Below are experts of layer 8 (counted from 0) of a mixture-of-experts language model. Rows are named router (the router's row for the expert), gate (a neuron's input weights, with its number), up (a neuron's input weights, with its number) and show model dimensions 0-127. Each number is 500 + 40 x the weight over its row's rms, rounded and kept within 0 to 999. Numbers have three digits each.
Before each expert's rows: a language model's description of what the expert responds to; "gets" lists some tokens that make up at least twice as much of what it gets as of all text. This comes from a sample of Wikipedia text that the model never trained on. Tokens count by the router's weight.

# expert 9
What it handles: Closing periods, word endings with periods, final table pipes and pieces of non-Latin script, such as p. 109., house., and Cyrillic name bytes.
gets: ".", "s.", " K", " S", "n", "\n "
router:498537485479568503551520532456564471484518524467563557522574434553568547480416480479483464533482540499474438544553515530451474506498566453503476451513554489511476556523496535465431563499563476482512519453454540548584465507425412554492541499455465474570453477567545529462523503539509469553528532542583508503531556515540552559490423474469478537493535485518491537538518467529518423464520
gate4:465485499569485529499548472524528525524391448482580511463457550535485505515505559512589523484502491475472539508538511568499498500501408481519513503504501498533492556517565460496430481514507473500557469500500582440570568558459513499531565505452459526515535545486528528478544469523466493478524462462470509486478555458454545562581469530518451594467554553539438530482482482438571480542470
up4:525516470525462502465512456460558510489433500478470583539470486551480523415522519515499494533559530515564503493436545516479539501464542516404415486517493522554505481491547473506473447453542557503508524453480499541553474583448520505454570504476542557469481468431480488513458503457497478527445517486484483521470426476525502337557548532498471478493465572592468511542556456447453452478522
gate5:376530536463529504561511524513470525471535551456513535498520489532539542501536539515511525501486463518430492488554518551418545589556503549479457532513564544473508532516490451460407444467564505530463598509506500440530428571518492524558508485501471488491386494419498447472448495509479446402490504470523442461509504463517527550542507468470554541512486467491530563506449433500565475523485
up5:457531501516492520520547455506555519435499443580503509525528493526396492584484434496500499494569505449478475449437513454575542554493534488429537448529530509493545502517509495510538519459538471476469527483556521531525502464466487497523537486473544389483537449509493530475562516463490531483555487551520535473473512516430479497463492491531500474515524549516424482497493532499490522530486
gate6:528542510572537535485469470496491540444476551496502490489530526494471503460494488540434465451474528511524503487572516533534489521508543419483533520499487447505573592533490492501562562505497504458526528549484475492553545504419365511475495487549576450580516441496508492552486519477570472453425537499487490438462502563571502507537477491441544487444447537517589568507545514480538590463524
up6:527527529456442466566497463477555450470468557478428492462616541613504437498530512520435499532468425492498487498532486443537512520487465476546521474452519571491565469491526532486487501488439473556477544535549488510503472508445440532491479527520465530561468546530542473605463463536507430498414564538494456512458429483486527516490529543457562515480498526479538534468540510483426495504498
gate7:535513468487475523492585476445514467511532540456485520560535481516544427517443528442562496488453508449505509547506468535557485436524473515478569509487528549520512548480507497461457599493530524517428446532527493505525503557475513502492542517496428459510588463575530484507502483526559540491484548497504428520450549470511524503563496564457508450520524503524464382487527509502510523462486
up7:463501467540541548506530523477431514533479514488480484494477532534500532478498462514516436496470500461548494498528542488533499464513497550546500540542585501463520518554518481478542541517433513465472502412483489504575543478532510490569534550535550495434515437483415519487571457478493492478500494471493427481503526488543480497570557526503526410517515534547575529506489577491512505518538
gate8:481523462483527498464589478501488573472510493441471481465517517488518518459457515495459505527483533493444394547461453487612533498481477454503434539454550457483456472504517452519489505456489445432522522514558524477487480500540440482472531515484535514507486593586507490477512491448491492500463493519415479410477571490475515548530524556506506564480548503503532527441534474527554527420506
up8:472478454524469508466428481539527458459502548447453542454487539491515507516526480490447495391513534567495515517453603514483500490538480536504511468454442502497473509496458459458469485441501449447458426551481443431539507588553465522504452570447461562502536521451492486415503573528493515473504466420412551456452493477570447505486470543503585477453417489499526519425478517506520547485462
gate9:509478467474481552419516494483520500542563505478519499531484413533445488463574533546520491399523549473510516487445468499475414499440489543441518494492515504418512454457519437511458536570522501550541454536460483499590544599461531474536448510535466493471424559568495424524494505556471456520491478510483471552489505560479546515540488477597491508500480565496544461559479541521555431489543
up9:515500424480450460499525498574495531496495465510389439558552481498465444480478556439474452489457539463484497517520491471556560442497446504545549534448527389475414550478487517556512487457477455540588576569541445507477518492560525517480491483489504516586469514425519523509493515549526469566556502533466523450491471539496529483522513569479539496529468535455493499516439514548507520518486
gate10:473468537451498446478511481469453524490450523506543559502498475528454499534474511546516485467532531540477529577519445548538529448534519499472504495439454543439471490523499546433476481513490529517554442532454495546553456428499442517521463545457551426496533528522557544492513448462421542506495408516514495486491471530475552490519487516501495529522574542527518520477464484550437512464555
up10:498544554528457387444558510522534459558534482537543447549524510538578505475575528508525480538514468501526527509443545522529525483512457543524477515553489496512573456537553480557518533533517473438496481535537502504513420506506572486441456548504558601574495554540528448487499504457522509516530491459429536450469455474498506563494469509494501519526466478467499465543487506479466479422446
gate11:525554524428591517514499507507594501506488508519544492475601502478472489498545474507521508539501518486458538493491565548526435497464507476490511502473489458511533535487516518521450566495507523502559538398434486419470533493465461461443469443550468483465475587557570450479560483525566462437477487557531548541525498575542548550522604471552453553476481502513489532527421506558485518565523
up11:512526526593499479458529509527498447432482436472559508485556483504445461459531489504520515491493527499476552456433469554443570471520511497543523501480517417545562512471459484543434488532493485517553516503439581421539476564446490496576442551470502527474484452541487506547488437469562488453491431563535461523481522503500462494469519509578537472488489381517477456530488456544419487570461

# expert 8
What it handles: Articles and possessives after prepositions, mainly the, a, an, his, their, its, as in in the gold medal match.
gets: " the", " a", " The", "'s", " his", "The"
router:508553489436474552464483499477576398462497596463530526510568461573549510477463522460524436544474501478506458547512528536476522485440552420505500456526574483438491516462468530451487497488556511470537528454516511547534458524473476469479525505489482440539463467500562546455557423542486489498556502486530483496531549507466521571475437432473496529435541512510564503578519523523500432506473
gate6:523596499486499481477534456452468458570469534468531546470539463505421463521465487473544439455457500511556455410529538451490450573492484473461519473434543536480514545472500484491475504480502465492458487540514501496458451569529570501492559459467510574453504453508497544496527497510560489405488457443501375485529529514467574475526423440467552480495437490498486424495584443535481583531462
up6:444562474453553504436487417504533460498384487501552472521483480484528500493451481512545426537527515514499519430491553504514514471488436417471519428542562501527478496534509459441477510421528470520476522548464528472525542451501575477510523554514595540405503561549438423561505507527518493485488536534516495464493481578491433573475580517495542447576515507521512540522469494480500468506498
gate7:547527553471443469445493505410436540495515509478505496482496499479475542453519483533584444501433471484456536533506561442482521426442577502455512511502516486518516495462521541537553458506524523474530509479544457525579509507465500452530545506447542451526527435559491436505478525498493497528542470394496477503477534525483501535448510524508476535550485537433454510513454539472507533545502
up7:543496485517493534446459472410439491476481513493433421532553500527469486449490565474490471483519508469491472544579456405464451508497506479509536512434510542479524474477473478433524450497523551504509529403447566520470502458535433508509462462510440541493504477456493463473508522477493474511508514537549534480454575438481548541542533557438522490469475548480485603544500532439472460421502
gate8:474479508505541529475518516488487455497488540590554560480505449452472458542516505410492568557443517477488480499525522511500471556497530541523531502448590440483443496546548470498537478523425472544458489534461442546523515558497421549493427501547504493491531564516428488508515483508465515515469451500461586410448534554471546569506505496477528554459495511460478506424568507511563498498503
up8:444459533536522450476456442490435478477576495515474483507493484485383460518484461424514465480542496416471533531560494407525453539532474513531550509460547451541547536509465477468511507528514470490443510472574499528421479494536523463555479589423456462521506449491582478424475564481496508535569495526537561444471562502515504430532475425574519478544496511487548492561429520468508425494519
gate9:500536487464453488531493432413487452533512551463529477564499514468481537478443546438519521519404462484476543479519468587431564469524467494465524507478496554479449450543462514415500507449532462533471555606442559520537491576470541449532513494451470571512524539508500509570470501445536463474491514502537489490485551556551475620484493420488473517458464524545486510531500503460443528497452
up9:544526499593560524518486460474507498547588530527492555486481472516488507520518523478457476559480458482527587562600462583426400519480471483561493508460573523515471530506521432505538509534455490505536496539473510548554477516482492514523490527581489514499498552522424474466467520497539492506474503419488550471482533519532494551566446483483515458451500512494516447506478510537554471516515
gate10:420450457492478490458546413523507479501517515584541520522585426539525521513425524510501525464500517473467525500554475503480570598472538456456526448494520525508500558427477488503590558514534563456488538516498461474497486452507426445512514506468482445531487595537444552479448449499521548447439543491468475455483502523437480486478480484538467500546461469499512498501450489445506456572410
up10:545453548472513569482480478474512495543454502571539489469553440433510436528514528503533538520474514527492488505485529530498454430445484575513503473480571501488442512543522466493496539550500479571595511478452488587522533477530457548525536526475542537424449556456492545492549520579561494446501536528423494534453491447542486559465511511511513517510483506518501532527576487502547467488496
gate11:551588581528509488457529467551506585533400528497591530495587390546488488568482477511541487509467395499564506546484507476504495463503512549484492460511517457417501525464486487472456549532519614514480502476495555522489535507475503538479487480564506465522547493503522480424441537570536512514615471474476501428510525469442513525523506453557453536545448480467485453506494545462478476492458
up11:508466567481475530465514503516441492516539547482553496449552483537454495461524436459469490465551444482480560464457454514505479541454496520458489459428468436537470532544507540474509544507498481555515423528467585483437500491467463539534500539479522564536470477510534478514469465470530471511513492555443464524470528512497497532500534496548524485514529479490536491503505549574517489579538
gate12:575483476510470492468531458439468507531434445511471531448498476489537504464517568427492519513506474467502468475512440496555463456492476495512502453456527455518453553497458507435517518502569480510454481491531460575452439528505495468441527472494466513514480464507421464479450511498471442531439460527468505492540531485491514481502556430451533581401472558436569531471525526473464519472525
up12:508546553524537468513473543578553449505510481463492552458494463560554470475502525530506522419542532568494432539509490448503455495519467516504501521536560545554466505558522463555437472468442438483493524476519457492500449532499415472493508476502517537523463605497527543406483526493487465455469485467458452485435477463524528553489507446531544517481520523495594547520464477523489520537540
gate13:486475510446458529404443433444522566527514515538536479530457466527482470490480492527495447599533467568491461548449513449496519482504492485452567503556572538456524448597450523571506485576566525493476508536518477449480442546452451486476473514505561476489495484485519517492496491528518537533584479498540522570555516474540487460518493532554452499512566495516540505507451465547501455410513
up13:570468469566471475500497492496486462515569510499542504465528479533507534602531529467456555595543562522454504443526514504516496473514587513508532519477507485453504472488491537483548495485561509410499484462501511445470534529475537464525477435498480514487461478466517528500466583439479530444529527463521467514407523503444528474419538500483541442515461539448491550539496517512503566572473

# expert 10
What it handles: Commas, semicolons, closing brackets and name-ending word pieces, often after place or person names, such as Bonifacio, Ludowa, United.
gets: ",", "s,", ")", ";", "e,", "a,"
router:480565513448519518546544513503508495531519522479555511539488441520585600438476470473454461521477465481458464555544537542441552494527565479493466474511555453489428549512446538533424522539505501464546474461448503531604465519454470538460535542450458495512566456514475504432478515509506518513518525572550489457572634476538548542509441532498501593474549456470509519553547430512511480486475
gate0:503488466529516540491514482510455508521529514479486458533534468499531408497485480505492484498523538491543511444515555509494427521553475544519486497478469485567559467477558519536611488484478497442477479530540386511446484613468515478549461442513482511531432534484520496466527512434450517500495463488429468545493479621478446531583475559544458498504459537510513535572485419530484489520491
up0:547418499524497508523513549481451451590455516583441475485513482448515450537511458454468493556504524486495502430509548497551571487521518495492522575467471454510564519447484525495519499501578477561501470529533452543515516494448498496558446485476491478462509552479509419486495523531495597470532531485535461509513487542481550485565470538569521464465434527468487524461470479534534520409480
gate1:476502499522545516556476528442446563486490495510485521464553582485538499438545488479441470464451519467541443453527544493534518510490520434492511443438519525490471561457502479441490542595521460480499504416472505516533533563488393477483516490466448446509486512509487511422514528534524492545529450503533477500480491528515451574516541537461471466472550502502501472526532550522502457483484
up1:477416536542529476541517476469478485501460497574457493587497503478498525499473515470466519463452481423509527456489482429500568623537534507484505485480472518556461424504550578488574463567458537573525539505501477479478483436473492552542547562509504452452472502518496519494466452485524507531566472494543515486487490576504489501555502510566521489546503511494533472446482607427540484522555
gate2:465452487478450501453573569429465541454486547497472460520485502482525497575491553454464450458493520518515530503491542487461456472529446509473477563501530537409528516470543472537494450530564510539524496513475535528493525517540542460486611524480430473520445526495524436532482549508429402552510522470432546506545403501524460514472482490481453541467476466463560584460541531543488442457554
up2:434546398477468541553420532507555473526574541492516505523506484490531472498543523449554585474512502521432580468464515537469498497530484540435484502556529465460529509549507506465476525531485472519538494524514558478484520540427457443493469475492487486548473525475540543491556431547552471481519483517524542416485430502417387515484480473572454479451543491509502472509502515516484482473517
gate3:473497455503581561513467477471558504462514501468566444531517559514498455491518458544496479522484483497504583484483542519471522514523468502531491474574580464452502531532514435499449420516505497511485525469529477451479481532460410469505480471534479520517566503529491503520504446521497471452439479513498537506476570471511498520547495457467490564513457495467466520495433473521469520496453
up3:485476463525559492442475443496563504436505494485490525557544514530481548506429509440505498569553473483529549467428485514498529581480470523460576552507510550503461497522501446483440415434451558497516543444489462526467580481522451562491474518503537499454510506532485451541488460512521527542470445473488533496547486487492568505585522498481481560433520502469478519468511560495512442510505
gate4:499503448594568570568505471523541467484511482451468538566429530525482475458478503475572498561539501537501481564483450491496521489456491517452509555527464572537545514527487501461476535462547495494514532475505451433603473479506492476542545512564513453542578513514418564497463499516576404543607519442540448458462459487587507460497478505582520438523508469483530547513512481468494504499548
up4:553435504412489484488460468511528480496523507540458495498482452512499415511447554533539482509491528485485537436550471519540488556522439556503505529482579484542556412381430527453515487499449541520520457457504499430497446454422569515539512469572445518501577520499573468544414524508484561527431515552461518497521433452560493498458448463551488532527533537574513525517505501509525479482497
gate5:509489501496537470489533505435491512535578469423476501447507466443542564568533470461438451418489522481488541476482474451557510531552445447456483466471409473492557540506451446526535512480524510516447489504551489437499509485555489546472459490465507496509515545582496428469568534484499522452472477536433510477567533475525456443477479435477530506528471495487499556473535505532508568504431
up5:525416486508458438511483530518571475480448495463527464515499517494489474526480559479481509541478495611489494545506508443507567438467563543489531490560479491501545485521533552468474538494552474490489594441502440544441497492506586435507539493505567437447493518504514523480543427523446521515455513510484517544454410498488451452518503524524524468521555535545467497470483549528487540524497
gate6:475516553528501531533544471511472441506505474463551561519498542486478473510491577526569516551457598483460497528561522498541505533490442511530465460551462488552521512471560486479496502588555460506556446469537462465422538514437510506505505456580457453431476532536489532458475506491539507478482501573452603575509453478493532524501521518496539481484506578525486509581506495513507509473472
up6:449542481474582459590450520499413523518447515482503509477460516536572497527474512453516519509503528550462491494533612466462542503529495494435598514477544503555540466485507548466493528501472410527480468496553528488465505551517536534496481475481471474475579453438508488475490567486510491549559493445547458501479504465505458488397503512518564488493463539517520471524505477513450492516487
gate7:516542426545510515517516512553525499518449577521471504443519485484465474506544504535504456521548463511507539497507545503451485515536504527517489462453478465512535485502528508491554515565489470525533479500530521563481493425488553497461603558478530498466506521547520478511506442605492526591477502530548462509500451543520563561499490412594521466498470549471497470564433548497607531532478
up7:513505449497501482532485519492512524461497497502539501502446469516468488516587558543474483568530489473540621504474560492471498537544491478528445588500494494538503412527482476498503440559483451468484466621591534583445551505534576486492562505451471500453428476565503577493415486475524536611504501534518483553603508572555574533510484474490495558500481533519561483557463547569488503525491